config = dict(
    num_hidden_layers=8,
    hidden_size=160,
    n_experts=64,
    experts_per_token=1,
    d_expert=240,
    d_shared_expert=0,
    hidden_act='swiglu',
    moe_layers=[1, 2, 3, 4, 5, 6, 7],
    router_score='sigmoid',
    normalize_top_k=False,
    routed_scale=1.0,
    balance_loss=0.000114,
    balance_bias=True,
    router_noise=0.3,
    scale_expert_input=True,
    init_std_router=0.00687,
    lr_router=0.00132,
    vocab_size=4096,
    norm='rmsnorm',
    norm_eps=1e-05,
    tie_word_embeddings='early',
    optimizer='adamw',
    learning_rate=0.00198,
    beta1=0.95,
    beta2=0.98,
    batch_tokens=[65536, 131072],
    max_seq_len=512,
    train_tokens=643900000,
    max_steps=7060,
    dataset='wikipedia_en',
)
Below are experts of layer 3 (counted from 0) of a mixture-of-experts language model. Rows are named router (the router's row for the expert), gate (a neuron's input weights, with its number), up (a neuron's input weights, with its number) and show model dimensions 0-159. Each number is 500 + 25 x the weight over its row's rms, rounded and kept within 0 to 999. Numbers have three digits each.
After each expert's rows: a language model's description of what the expert responds to. This comes from a sample of Wikipedia text that the model never trained on.

# expert 42
router:492526487510483534464494583504502507467494528551429588477486489518540521508502510476534508493485507495524471462483524513512495478505487481469498489447496498511470495485498492503486494502500491479488471462528558493537581470491475496497523519523462509463507504486543523458494504511473524529494483516495522494499522545530501495481497512463451510522504480520509507482511465497525521501523513510484507512502514499538533474495528491509520530490522468519494564495516485482497491516515477
gate0:506496515540494535472508470518506485491476480511493474461493507529506496467541502486508513495502481491486502504509512511502471493531487561522561451487490509519503497476504508513496488453497503506536465568506508489479495463535497490495524524489457506499466475460525508487484506508502499489503522504457512513567481516497497503488469486507493467499457481525494513472492466465501500532508428510448448495501518535497503536500488497503517486485513507570431501475503461492498524549449538
up0:499470492507488476506483518506505484500493486495505514486477547466485506521508467518481512520502519485475501462503446488516538494480515469516492544508481536519523517493499484521477501526467464469461522484518506586512501484515483536481514444505498466521505533490477510494487522538492469466465480475503461503466534526457487521476451498473529524482473486530512539462526522521567555507501531478562513482503506544552466515511485504484525492508529509498525510491525503508514519490474481
gate1:471526460498508503473478524506553508509491463504516500491518541499511493518508498499521488512503517477511445515470532510482513503549480532507524481497498467482484486516494525502478509531461468530496498468493510515526509496517512521520528547486462502447507484462470518495503512553530528509539520454522489482522451491533457545511487503496502522476483505538467502520501495508483490483522521513505503511481496534473503478525433491504494505466503488526456465512469426491580487470469468
up1:509475515484477517560472491478481486521481507479496487539510467522482501478496481513464523482518474518558520507489502532541518515547494497504485505500518530545495486485458481512514479523505540485551462500493509473485471558473502474503493501489481474486504541485527453492456501463495502480455473509497490506471543487479478463505498522493518475472539463514524510469536458490502512558513491550507506516493504494530478518490510564514506532519524494466543491469502556465491512537511500
What it handles: Early syllables of non-English proper names, often after a capital letter: Kolkata, Bush, Hong, Bodø, Aweil, Mahа.

# expert 57
router:499552505511493552462496552502464521499497495490534551492459488464502488540489474557493485513496550479532500503556547459469455514483491526484495533511506472472498513483485460479497453497501507514475505474506490487509511525506483521488504470502515498455503499494516468510473485494503464516477563457524456483467546478529477468518486507488484515513499492483486545481516503485490500507526528529494478520500512509481557484547541504543520521540494499474520537491509461474512487509502488
gate1:520519499486483458497512485474513530521468534536520466498546494483498470471502540537507483542461500522500516500521407481507553535482493511503485508494522492485531527478492503491512525518485505494524499485440492488484492505501550494485507499514497525510504483526500509505471475531541526503540429448477512519520503535497518492494544486546523508503499495471558502500475526472496515488513485544450508495526535472515452511510488518497493505448528514524511487535505521468454493509488505
up1:514498495502519499555473506461531542540477485494528482484540453503473479476505520491481485535501488528471530517498522524483508494492505508518533514498502467470469529543527531502495506514515518524455495499470474461536495523546488466445496516559497456552535522512499501488504450468479511508524483508468479533477490531460477525476501486512511468482481505500534520482463510487475469524535505516481512477488533481513492487456507543514517533496473494528501462534511556512486506529454518
gate2:541507469519515508524509527487467534542549519475471525462490508486506505486495497541498444576495511499492501483520517488486534509514493458487514473514468496539494551478508499495532517497493490506531451526517505509509471465488517485485515481489485458462511509529508514467568450475528491510528491518456521515501507517542475489509513482504486502533482523559538505500474524487478475478532454506497527498515465479522442537510496519508476480453514513498481478499536448490502499508500493
up2:524523498486486503507452486507514522514540497523494460533463477454458498530500488515547486502483506484544513486504489528534545501504546491518510468486522538500529466524512497519506508500466482464488484495550500455505492495488527493466450474497518486469461535525474491491547493497479526529458502530482519479458521498517506476551495518493463523553489507541486456479483522530501478484527503479492504526472511552527535536505469499516514505557465453526521497497458503486494497510501507
What it handles: Words inside song and album titles, such as Don't, You, Love, My, plus some code and score pieces.

# expert 51
router:470566416502518528492493497512465497457470538489491517491488503524525485536520569478522500508496497483514512470550524463438485495482503512474490515481493494516520503495490504509515527472522512486503496510526486484487571518488524540519475499471498502499492492482469508472520485477541515509502522500520514489480531497492461487517516506513479470493524470518473485507523427500499520523491518504480450492499495485499500485524554510531539542495499562534523497495465457500545500514517516
gate1:520493535497508512507486515499485514510473528519506499455504480483436455523505516496486493467527493485500524483477472518504510496488510517481500518515519510528505484472510492473490572507466541541506461482502513480515519494505532561515514494516479503515538499487534533508503517520483513538504482562473524471488454475518509498460454499504483506444553539474482538428517534518477472510453478503490523523481471535529498465493495495509506496514473508550459452520501487488507528522508490
up1:463503484488497509542529488483504518545486507534493474515492515482466487479534481506458484473507503486449510502507540502491509503520532540493465520487490456507476450543513453525493502505478565507510505512495495478482510518503493536514520438483525512463490507486449495498535504510503491531485524535487491493445471478509462493455470523514444484506496491452526484494490528518481568513520498484468532483493473511456489485483487489519527479512494481499477482426505508486490513498536457
gate2:512489512487512517468494482489504519521535510523488496511510484552466516480463518498491465467514487500508506516504513515497548471512496510534483525496520537508520537489535522479530502493477516475511459475490475566550467534476451486488489482522511496486484534536501491468474497570486493521491516541504489502491574472477471510500463487472484515526518539520474502472553488461507522482492497516453491508513544520490499541511493457526489526510507529470475471549534493510509469497524454
up2:479515495522508501539494469482484517476507495511468495513519547536506502509463522494490487509526482474482528506481534511496504469490458491484531531476546532553496479500515450500473489480504476489530515487494481534488486505555488504501522476505504510515455524557465500476483517493515502508510478466522467535513532409480474485522485534517479518549481564534478497490499497441478505494479509509493480515494528473471489521497468480495572544487507515517500479512496481491527472525540481
What it handles: Commas, including ), and ., that end a name or noun phrase, before and, which, who, or an appositive.

# expert 0
router:520504473501484542448480484484509513418480527495511512461478491524516505477456510485547485501467550483521500506510508482532492496533511509493504541484492517499487513516496517488543527472506505475492470470497500517499557484474478510485534498514508478510482513479459537509491522501497535518466518489506535481474514521524460516502556497520463473508505492464466519495501460468509536529483483491474556488505486521518541485497517506542478491522492538510507507503469474534403497513480468
gate0:535507504506520536448486477546496484521452548496533492459507545498476541478476509521475503503479499532504502522523497491497539525507513572508529484503498430527488464515502464461453470467514508526521480495461489498460499447509436483514506488533522528521481499501493532501454509521476504503468478491464515520514488488534535498492495478463480496496505468437506507502489514509519516488510505461511495482528479515498520485506497504473521519490505537501526487452518492508471564480503495
up0:479496514511502503468504485492489462497433497497487491557470506529516530491476541449506481482456536477476436493518555485502541475500505542475505497495514497495505504537462495457506480545542507497527525489477475421496473495517473483439469461461532475473536503520497506513521496508502482493493506456488478492446495515523493476506514472506502523505503503508500536501536518501530499463545497513521503528474509494505502507503465495463503531550513487513488486518508480490528464528494527
gate1:450495495496450468502513481518512536469531495479493486496497534494464498530480517488508487510466518534471520473528506493535479558507535484494499441482465540494520464518478457491469507499506500527488508517524529484476491506510478466530477492489476510485493498482509464501511495464512460472473492472500497546523510485561523469474507504475490494463510470492508480517455560507473499446475492472503511541433482467526541516528464493527506476510503536486509486539553526499508516490515516
up1:519487518492546490562497487532488445502469483481525495514553492479556483498523507496447498485555491495482476492512497528490513494440448497489495512514512480493491490540510546496489488524488503498480495485517463531473482493493511488488478478527478480514449545525432503493493456501473538519488523518489466515470501517479489545524509472480474518503476490490497525504497549486499507452520530456528496469507508502490471528496530446528499491485480442509520489494496480503525458508526525
What it handles: The article "the" (also its, their, any) right after prepositions like of, in, to, before names and nouns: "of the Niger", "the first".

# expert 8
router:523558519532437516502475531496508541497516491478448549502499496494471507523482521539525516501483491458513510471504487524460481503536513503480506512507510529512528530481487470491537511485525502470493430495491523490543494519488479492503468480524453512476494462438494502470477500494515478507455495529518510456449548476522493528522473546501472498488510482506464507502485517512493498525474458524504478515503509526556510475522556483523481471500524500509445505484498506496466529502509492
gate0:542508496521526527457465455486519516490526474476482551497528482504538481473489543443472531508489492464474519457524540462477501506528496501516522525532482533483515523535494465493477510487483458508507489476521545506484480489464442498520478492548511463500529477453538503486508515491452492479499496521498486492475527505505490497465479498494520514459498501502509473535477497455496519534460510486492489536494507524457492498495502470517474521444511495477494470451439526494490492479495520
up0:510506523515508528459467548492516502468541518456502533520513464522486472530493527518534553479499477503499529471538493462478487491483488469457466486513499488507487488488416482510488514451496457483525465478537556487537495512496486483492504530528482495479490506493531535460503501469485468485504532520481504490485514445525541509523476526469529517511453540475508489528501481489475541489507532451449484522505517503529498510506505494506505471508490480497489490516525506537494522480475458
gate1:464505472471480526530501488487528507447505535477513503498452493492492525463473514493529476539461501476491504505485507519520510477491504500506516441479515508447520508505497488483531476457446470528508521467560463499490499502527485502510536512514512490410511494463476468487457496518539494490480502461522493517527505501480471518518459487491493515501461486539498532504526458534522502502470515518526499488465467465505494481506497541557469489497488505457488489498536487500533520503453497
up1:465518540482528472502533503504513477512488517534492537517491514455497471502537530470473528484519526455493497469504517461532480466456537548486490514486498483514472540477544487515479513553524512451423509474473493510489513482550474500517461513532510453508512503478522495497475483465503539473459507471515499434504488515539500536497493474500464478489503479516489482501507461505497517535506509507438496503500490482493506523502498482479516483504518507534502526486460496515514506533463462
What it handles: Mid-word pieces of names and foreign words, especially accented vowels like é, í, á, ó, plus table pipes, e.g. Sil-ê-ncio, Magu-ire.

# expert 37
router:527540498538485548472481539468524530445504520514476506517506500517460488564536564496523468480514509463515502494514512498475499494496487498482480523451534511503521515484515522497471511520499495494502461510500481511502544509440474542464524534504513515512486532481507514457465476532432505535467488497521513460506488489539475534519505518490492493523502471506471515484513506469524533499479489507489499487479522499523494487530545504545535528518486546504478485490499439478485500515530463
gate1:543493484492460496526550496469515464471461465511489483512440439500525463507479511484526487471498522481512479479529496530491482460521499515515482480495527480517502512536507518511488511495505482519528502520545522479493499545478499510515464515495494480481500539466481547504508558511545492506490528507530484469485484510446476523429507493482517498445504519510474460547467525496541514524504506509515468537476453525499499509525511490497488459529504496448505484471501501525503466506479472
up1:461506443492490521520515512479529472484470453513449477459493476503478517527506547486537523459484502507561521516501491510509479459466496514481424476462503499528525457490506507503495474465514498480526507504500496501508495486478488526466491486478519480505519532510529477505532514558468535519473487489510525485521472507520508495475527478517480507465525467532470464504517530502521542474542532515503485545464444520498485513517504521467507485494469477529509491473518477522512490521495445
gate2:487505485518520522519469490528455477512522461524482498524513533522501535492493490512491523503474506510446531511494526504528491499495500464453470492492476476529489497504560481513457483522444493475530510524500487520497547474507476517463511517520510473527489526548517504451500509484474484519519531510512509516505495509518531487492495462487505535518534481535475527555525500485483523514524541510516461506444434497495472497507532531521486499528532488436523465528547491477547490517505516
up2:486507493504515528492534532513484502538514499485508465489525511486478536514511512525498544536514535524526520501529502478513497450469515500498516476464512520551498505539529499510477494475490477472519490501503477497458522435498528505451502479479504504516533551516544513499502571542501457516475547515492523491520489485481498491510520474538542487471525470490474503537510502474471551483533524561544524497491481503491490486480533492463488514506507456449548507511492515464502519476485517
What it handles: Last digit of years glued to punctuation, such as 198-5, 200-8, 202-0 before dashes, periods or line breaks, plus decimal points.

# expert 3
router:473552477502490541469491523466521526450507497499514601491478481470477510514483478527554474488511497497506482484487517476484469490526494501511480520488504488518508482475506472497496486485486524481499488466494540525508526520509481524480525467479538508482529498473510488485479525490448491464486521494547491516480519503514435490529484546490470521473532466491505576485495503482497494490497504501489512488533510536547547496520529523568521505506503532517492529479501453517491481520517483
gate2:475502506515493490508519491471485531463492519470483529481434484509457514462547521516541526491489490514473474511481506541507533467485543496517527527465503539453489536488499516530509516471534507511512457524509488511525530514549484477500532510472526506493506503478489519494543505563521459496492550489528543508491510488511496496513484492487447510517508525498492443489536501488485501512486479525507493477486547473515498488521529436503505508492494513471476480518570510540503523470520539
up2:529489440465501471552504523524546470498507518557519511489563488497530479515511479484478475540530483502529515515491507497500462526469473532467495452510488466522523496500483483515566485482480497490532529542505464519510483517505486512512500504508497473522498556568482510455490522448511552471509506478515506477493462483522499507487480507512467480521495532494520482537502491525524515495487523487490476492510459517458485518488465523493481504502498477504491522477472474512484469541490447
gate3:517522491485474498514508496508504516425468488488505533469526467484517462506511501511486509484490510560448511490475522499473526500500447507501479503497509498466488495487545537507517517500492499522472507499498485520537465449503524496568478475479531508545515472499441520573499511544487491486481509525496497486499492498520504532480537509466444470491516511493499489490504515491535502493436516559456518512452480527535513489500503484485523514520510532513498506470519539509517509551516509
up3:476522505550482497434492526513473505440478487541495517507554514487541449500462485495498516490490508524479502528489481481534511501504497474484514512521509506490461478510483464435499476524444503475499516499528497460487535513516428493489503504495505527484480531536523502501432508515474478494479474459520505488508522496511486502513475527492523536509503499521485518506479506530510453517489492515496479496455489496520522454511504509500514582545504452502530553523492487489509494495512505
What it handles: Final word pieces ending in a space that complete foreign or uncommon proper names, such as Bhushan, Pradesh, Latin, Mustafayev.

# expert 45
router:498530465481449523452503483459508534455506501526532544475474481517508484537498516521517477495479505451541509489504482520514485519486495492502496487462514496518496481505518483496521538504499509529466453470481493510509556518489507530482482510487482497501458471526482501488471477516491509547511527513585495473466562531490459504499475484505447513477528519493490523514512455514499467521464510523476514519497490500490558517498488508563519548510476516501524530481517482466481501535494487
gate9:502492516479489492516517513530485497512563479492471539518487531528493489504502490465492502441496534510465488501495515472522500474495436495481519508536494471452511545509498477484514508512492486498504491530486532538364487532537502511493471506486500484491497503486509490494534520477487485488511526489504469510505476428480513523439468500510507540504498536514490519517465505478491522444516462507507492479521514503493511479477535480502513523487506495499475507458516465473531508515494488
up9:503471498505495481499539522481531494526496474511498466516480536507491515504488509522471489491484507481534521460541515503517516481470521485498470464455498528555488530506521505497563558511492483533493522480490455447474522488487504500519509522482489501470469505498521518541531541486550551516481486533497470457456489484488477504484508501505531503552553506529534509524475503537477481463534488512499533477495523497508492484514494465506486513429479517489524503525476476462459504522465522
gate10:490517514523484499495498510484471517521505515505488557457467472504484511501538537550515533511506495471488410492514459453477485533452530485483469530556517515538508486462521515488472484480506509513508478485510508523514542475520464539501487507554529519506484501497511560503512487510499499479536492520544489491535490520487504541511549459491511461480508463497464509491503427503512516524475527495524484503545494514521531491502513507508498501480524490505504472513462532503508470477519491
up10:488500526482459513476524481504489526565461503480500492493468488511436523514516498511478528486510494467509449509501438481518491506470512484483497490534510526527476491509475503477492451495514528499468507471484496541511477450528451532465519523512504496497485506501505575532559485509504493528501491526482496496464512496544479524502499483493466499500534474482448531526554470486497529548523502477498484490499484529484491504514503562496495535486475492484494520487457513522493507503562505
What it handles: General nouns following the or The, often before of or was, such as Act, song, family, state, city.

# expert 36
router:530534468544478513487544489454536523485487541512531523463472468500453548517511496542479505521461531460555491516520496456486512517490544540508474526459506483507474500504492532482485496479501505493475483499462460496484523490487508526499549543475499480467509493524492537490493477539520504529535488471540470515500513537488485487457497509501462480492519439501554513504515468528518498533506496534496482501524491507504538497513484480547513540481508513526502516492516490465470511516470500
gate0:511513499485477490467518522500502528512500471509499534549448472534477508508490493482502534479500506462508508497514442505514428481478512504476447481528460522492523472496491498490500509479515498530521511471482511484497546485463526503495511512463430488458492481494519518501479485491511534493535515505503492472519510471532445490510498504496467492539497515513501527439552527482467495516494490502489497447496492524514548526481505493535497515468546530505494537517512502505440535537476451
up0:499506520521509517456446496474496484518485514451500485495522504509548472492480497521510472547504497482506553488499512489504505510496458518505482463500496489500431526533511563518540497511504441480519478425524501481526460497485530519472503508506520489565499451516540451505515482471536521498513520493493513472515504499525532507493502471512507531522496478486514481529499466512506504533475519488492477498530537449518476490499480462464510516539491490525477502507468530448512509480504534
gate1:510531511541518496515492538482435471508512488534484531503503506513483489491468500496478500530513502479514573489510489493495490471505457542450491446496495504464499531526487456555511530513528480526455499491510497492525496545500547452482499517490504471538511522493477463535531519462503504490508500497502482495509512487470492469481525492483521475494482534517498553519518437526500528469505471510484492496479505510504495468525545543509526493435499498471511477541529487530461478512494491
up1:485487490499501494508543507500518493485512494494488507531503473555507502508453503529520518542562477467482472495483503527531465470506493470492523531546480520493488507495504472471518526538500488513533491535497520500506548523507494509553505484501495467494482551485505449480480502476543490501526474458521475465500520475444543453472527459456478477473471502479530481490543506466510472499489524503460543515498489536465480511503472555510465514486503485515529494499489512494487532542498463
What it handles: Plural -s and noun endings or direction words before of/in/and in geographic descriptions: roads, suburbs, lakes, south, species.

# expert 30
router:482516495517486586458511577488514512482544521511491524527428488504535499561485542485533527512469506473500509501478525495466468457528498528498511488472517508487532490484500538518500499483483484485498503506494491475522533511521526522466533520513480501478487496504543487485494484503533549529480497496535540522481514492557480521529506492506470472529477540492497513479524517513497488520525509506501516511480503498525537517556525517531514504494471496531509494461482505473451487459467482
gate0:503509500545479526531439529529471489484511501476518538491456529451477517470520532485487489491493521536483518478501490506485492450466482496461514512551506490491468526523528521509514470501503465491557514556500525513508521457497485501489527486516513503492506521518521512507529509460510488454522521554536492512506511499479561554484528554514461482451488509486460488516517497517489463501555471503464542495503470521494513465517488503526515493496490512539486479489521491528480522496480480
up0:532507464531529524470485558505508487464532507521518497478527484493524488526528515485511508477472500499533504500510511531513499549511477509483550481506492497501519487507484475479442485472531515570493499532495512477523527461557459490458518521470493550447504495502525510514486551501531506492520445524497498500485515504512491493483469503465447490508478469500507492490506457504516486441510518479494513531454495493468472528538533495486463522481501525501511522477484477497457477467504456
gate1:512489541555512503457530523537526501489486515509518502505483518519487541515478496479520527541462515447525499515529530509494484516497534548508495513476485456461519537492430500505478468516515546521457526537474516483504536532499493523469503471489465516496491474478515515502549502482503547515496489482529489494479495531463479486470512484493509456519517510484502518534483498487518505480492547504496473510478478544497548439489514537463522502487514514448521508476532506489485508491449494
up1:456502477485499538505523498502540507510501466506497503552500448475509464512505495529541483467508437469464496512509492509493526495507493510485447497480470515528485487472513512461494473481486493458505517458517498523482539552522536474556501540510497464520521485500484505462506485495471540499497465514533567486530465479489523492546499505507487479562554504543492506478513507472484490507490475498523521464501496493511535522485530525537515491516504514502505524557483484495520534466505485
What it handles: Inner and final word pieces like et, it, ts, ers, led, in words such as wetland, Chevrolet, athletes, points, plus table pipes.

# expert 35
router:495519494538409526497485578497499531421533508471490535534459492500475495492506553529562516479478516445503467500493527497459504436543488485483507492459514513532524534507508490520488546518509511513481513481508525524522520513473497540512504490497515453466475507490475506459505495486461499484511508458497483493476504533486477489486472493491504493477507503480491488535509508531528507518499480518509503529516508490514501509484542519532492510510489537503483509484495444478476502503480499
gate0:519516509498462542504508571452484495486534493485542527503491524465456498477522521526511464481492546448482524522519498512463516467488521471484507496501520476501469444491507490472478509543481496493489508525457495506474516497446504517481573537541469497511490502493484494478489513501451488516496462543486491511417480525505493492539513500512514521517499470510520505484535491501468527526482438500482507506491497503458492458505509519528484470458474509463512490494500495496511494498518477
up0:483509533480434501523546573463493501481524454439472520496515521528461465509517517511499493518520504454484502525519486514509524498482475502483492478494484467528520467499492462506473505546494511513490500507464481530513479512508503467481512488521479477506501511522461490490486475520491452469510441533433531507464474499514503502529517477483499515511493432555539498506490505501466475502526484472477497514502510460479520497487500491540482468468490506495485484500553480459472499471493504
gate1:546487512490522495493497517517477479489506521483500478529515541449489537507497533514448483507507523481498479498523457520473537546473547535461488512482502523486473468495530521473504481439499488510499435477506455504503521479501539512496507465515484536514510487510513540499505512476483541514476499488518438514515499504472491521513499527479514561536496488485497511499515494515444515490488489486509500493514510523519520520479450487517464534527546580492485509555478485499528500526485476
up1:491502531524524514491494536519470510457500483495505493514445510471490529491511493477515532508510471455482501490507496488435528525514484526492504489448502493510479493535500493494501489529502480505456472530569465538472504496482466467519458498518495517470437518479547499491505509486509491490445501470536456465469522498505477551510505504522513512541495535482506531536495529517523513545527560461513490501489532515504515545515520495519526478494485521499529525493440479529519491517501495
What it handles: Month names and leading year digits in dates after in, on or a day number, such as June 1871, 23 June, 198-0s.

# expert 12
router:523529465536488547492443508475500482489530544528539561466464503474476478555507494521535488511447540471546516479493509527483468495462486507488476476477487472510486522488474493509481506527520464504474467471490491492533544457505511517462477506518508459490526461496495467487483519467479484519554527525536509520523551530464519502483498491512514497484489482507509533493467493457508505466499507531478491537496504526500526537499531536496513517521502525509531490479544496503525519501506512
gate0:507496456529513518522480503480460486515476500557520530512481505523511497509495476542468496514512454458526497467430540473517500494487465522470516498476529548527487496466471421507512493495504495510506490521505478535507494476494494471511468481525519510515490461482507488468515499471468470511490490505474511479480556489512503484517485489503500502506513490500553508522476523501487466508448519537487499516550566484540488486555520476524446538494457503500489484491494489491508507496550520
up0:504516483476507484484508512533557520525510470458497461501503465523538454478518520449521493518532507535451526532511460530504584468525494471531484505526469474525533472453553501475512442478489498483493497526496510481496484511488502537477501540506500507502500491522489474518505509498488478486503490493528477480496474462497485499509456512489487526469450522514498483508534478482505490496507502465506504483484469536477525476455474531491543461571493513479481486482503487515509496512471474
gate1:556484487522501536489523485513514489488501540506455501531505487479477479457494547518476523487483523537496501516497502487497506472492479500505527476487465476501504488462483503500498511471520499455591461483470514461470485474500465488472514454531506520504489501508504556509486504493483493540460515508486475527471430456509503485487494513474493509528512512467459468516489455488533534515500533466461527481485495527507514516530478494524495508498581449498484494470493477512497507512489488
up1:499469489513500510504503491555519516511475500511543493507508474517466479444467537474459501434486498509535489487503505493475490483497471516490493490510484511477543462507506462521518551476501482523515525502444472517500484558471536492511503557466508495491489483473484482530520532473517555496475506464467493525477480492553493467538435529490490483492519493479529495528476511477445500484505466534514487507501503451473496534504479507509491516466499512469476499503508441521482481516514491
What it handles: Personal pronouns he, she, it, they, him, them in narrative or biography sentences, usually before a verb: "He made", "told him".

# expert 4
router:496533500531487547467471524486508488493488486472476555491484517475506506503466497516551491484491541503498505467482513510454464520528505482537482531455503502506519515499505477498488480541508494509482491461485531504482551513467509542497531501511527492462514481480461515515472510462471499510464500464569472537468547501488459490521493493493489520469523477503463592489474490501502501491475517537471477526522507485512525471508540503561505540498505545503495508491506484505521485498497465
gate2:507493496499482490505538510500506515499534496524501477507539482497505489492553508474480489506475494552515526542524450521505558512535547503484524501497516504482502484515509480487551507459460476476477491522477508505456483504485472481506469499510493506526501532446458500497448482530497502508514470531517528506490500508499470511560483487521470514548498536534443463496503442475535461545536498504491492453514495505468491519541445529492491511503495463526469485495537489465491494499498518
up2:499493568485512452450491508496481501511489481496505538494459565518536539536494484460516536527521547485445532500473491460513535552523519511523501493486481540502531484477510497510472490497512517485508468452528525505501487484491505505488525428510497487526508512483472491502487474498513489479524494500465497525538502509499541464503474537493529521507487466491491494502519498503522471506519484479528479477482513518548518534505482514491502498481511531490498513497503477415517525461454463
gate3:500499526517488454485559547524507457491512516512499520498476520485504546498478487495532528561491485524486491488508476485498471496543524505479488468495479518474497515519545503485493486520508513502513496495510495463517472501489511495495523483480506545540523519517526519524507526506514519543522514482494496485500478582482520472455574537495535469490538453485505515502495500524520499459522495530508524515526497511533465495453463521486460473536497463522512514540470553509465518476523504
up3:510486475486512513461502510479502472512468486527522504524522467504503480491520477480499449547549495526491509434554537496518471478485473511516504506549467500507473509539492488498492515507495513555533515486470495458497521546501484514526509496503453503491528476459519466464536520515460537493483517521488477499520476491456472516465478500487496524514489481474526445504491490492529501468511485511483564497498461506480491484541501497491503566497520571496490507518496470472519487480468524
What it handles: Last piece of a personal first name before the surname, especially common English names whole, such as John, William, Antonio, José.

# expert 56
router:512537467510484540489502577441500499460486488533458574498476510517478550483483516498496451529481512478502504498501504520487445443523498507531483527516497518475542511494522482494510535496507476520501474504556523479499488509442479515535481470504495484501507483445464524470511501535469521492500531522537483468491529509530504513483500513484497522534488494525499491499524454498523490492469507506466508489492506476512507456537524510498520558513497494496500524522524477515470472507540504
gate1:474521489486476497482487527505522484448557518499517481499520520451501521523456487508490529518484564478557502502526504519502504488481490527513559480519520547498513491529478479474549513495535540487496527484537469534533502519489514487490486480499501510526542490519521532536497425505502497479486514515527544483472489473536465532506494496479486500530515482462477464514523493504499506503477512508494445498526506510442470472514535470481473491555508478489508493514472503480477464527518519
up1:532485473531457472531518497500493506515479473477469494493482519488484484448490484481466510522485547497487489482512537516479501514455491500525497505489487495485497520483474499484535518537469484480477514457459557535449485517488500512494527487496470445538497506474506470505521508459491480472489463502529438471527523479473486504478501509466494532529498509535488510464518547455469515509498512509499496464520448478451507492486490485529519512479519527480545514481528549438529473486498515
gate2:525555453521511510500462499460493505466479456510494502496516485495501526553538506543478477474555472490507468463502549511517444500552471509497450475468478509547515520450498454476498464497486528516484455470474532500518505486511522433523520482511506488496536469507484538460477509515462471513512470524513516485488492501496485496511462484498487505516538511509502523482530494534482542485512480492513503505531504480544511506508475494502497499519569491530484492513466504499528496499499499
up2:511497475504544502523522497487528499478508490481514522492489515531498464472542488503486503449544502516478523513508515488465485510465528520508492512499492481489537491496475520501472491478504508510493486458500459484503512495579500533516499467492461492453521530504480479511493536455497479543523513483520505504498521525512484464465494448447496539506521475440465526523502543530486534476518528532485535496527462509515483505535484488499501506501476503501501475486489517530568576452518498
What it handles: Inner consonant clusters and pieces in learned or Greek-derived words and names, e.g. philos-oph-ical, Coc-kn-ey, Pat-ri-arch, Toxop-l-asma.

# expert 43
router:524549457563491541498488509482502497467481506518523521502511501466494509469486519501494449503481538508488487514511483489485545528490537497463478482417488480473481524515508527496502513492500506459493473471452508499505565458478515500520526490545458525533534492474495502487476487498511553490495546497496513509481486444507510509509518502492481453490488533520492544509528464493506530478487448494443487490491481526502512504516558498487528529469516524492503509473512517515469493538502515
gate1:461496463496496529524457523524449463474522523538468513502522524449514494487529486501476458478477497503496515500479510515523529486467488523474512481485497510464477504479485492480506504515475497512535463523480521513526505494520507491505541475519512486499462538522551497482518530505509516470480473471478488536465468484513574470492560505501464535494516483485444547515499510554474548476512447465532490473488519498481479537519523501489550473503515503507466515513501520480480495525494490
up1:503499511481502531511511498496465518531499496521496522548500450482523502468507579509514521499486515512466483495556498500455514489509489470481478500517495510540501475520521542476504521542474519480528495467501537542536468501517452504524467489510483559504526470481464471500523538476510455447491529489504469493528496496527488513523540510458547510505520507505487463504468491489507505517489495525576508510484471521528476501478477484506463531533497514498513507531490480534539469504503463
gate2:491514533536473463488518513514462488512496503498496515494490507513484511525483457507470458488477457496535477502467469515479507518517534555487502466476520563487477475517497459451516507535512484459493502505485531515478491496477532450513495483463523515527477508469486515535509505501520477474516479438496505496438524484524533517492513495528491504501522524507517489544483517557521491511491520477491489470518465551471483523533509528486500477527533519505493490495494494528424553522484528
up2:538483545548517496494469489527470494505507522515478517501531546493477488489493464497503459476482480471531505468444523504534483493491503516499496516500505500500554511492525495516489532493537436534488549477483510505529507521523499491469510504535497505505512493474553520473524480514498509467504530529465471473486523495518539536481461478448476507488458471510552526497479526543512542516462474516463468550526483499504449511520532539501505458502517490532528495504491495508513509515472532
What it handles: Prepositions of, with, on, among, within after nouns or participles, as in absence of, sources of, by virtue of.

# expert 9
router:500565497498461524476504553481539525482516481453472515507529480478538523504453526516505479487502533490474504476504507478463451489506492518490476496492507489510479510508490532479487469489464512469448440517544481504481500532482490479520516458513524505488552534514463527506490502501498504488497497470522521498458558483500467475546492504498522514518548494459491521482498489464495493501508514490522482496507504482538499509497540488524556500542499536499500483491496471480433474542514453
gate1:504566495505439492489499509504464460484500493476498491473526481502457486492513484494504474524492506510519501487517502514469506499524497542526512475500496480492529516518505552539535518479512506470479478505520473496521518463500512520499509461496526512496534510499476514527519537488484540500524484514482440491482503532486497500502473449499482478485489590456530479496561491533460521515526480495449507479528480501498513518515511477495504496544480551521513491507525474495436495565514470
up1:498517520512459510484525516519517486491461488462494478494501504465484460462518515533439521503474486528482511523495494462501529491521510499522440491489488457495524538483541558539547503493494538461497502470468507473520506471499501514488448483515514509468535513524508501522476482503480514448516496518512449543501524479517492515488469472495517547488498561519510511482564518534484516506535501512481475484505502488521485488509505497533491474545491534488520451529474450485483525509520489
gate2:490470497489515515520490502497517492478466499493494492496492496531528501505466464519523486490475515521506473506495501518448548469536460502509514527503513431468456507534500525531480494476458537443456501517476488533484484516508506495467513528542495494495476482506491558500483501505479533519445489483505482538428524545471529484473468504536522463497509487445476518493461522519548509488508470504517519472471501509476537481508490488540482494523444485486517526490495483465502489498525486
up2:548505518506484511471518534514445501517563497498443489537498514494501490498548490471451549466515483528488511513517528490490511476507507540477500481435494491473466528527511488546487486475495467470523484480500523461503479507454450480494521471543501488548506526520544489486506500478473524485519506509486529478492443534468525496511537516526501484536459500531488490526514531496526510522522514506510470512508474513503467499523469546501478483501520537533496516458507515494471486502478520
What it handles: Inner word pieces with no trailing space inside names and place words, such as Nev-ad-a, Color-ad-o, Mielzin-er, Yug-os-lavia.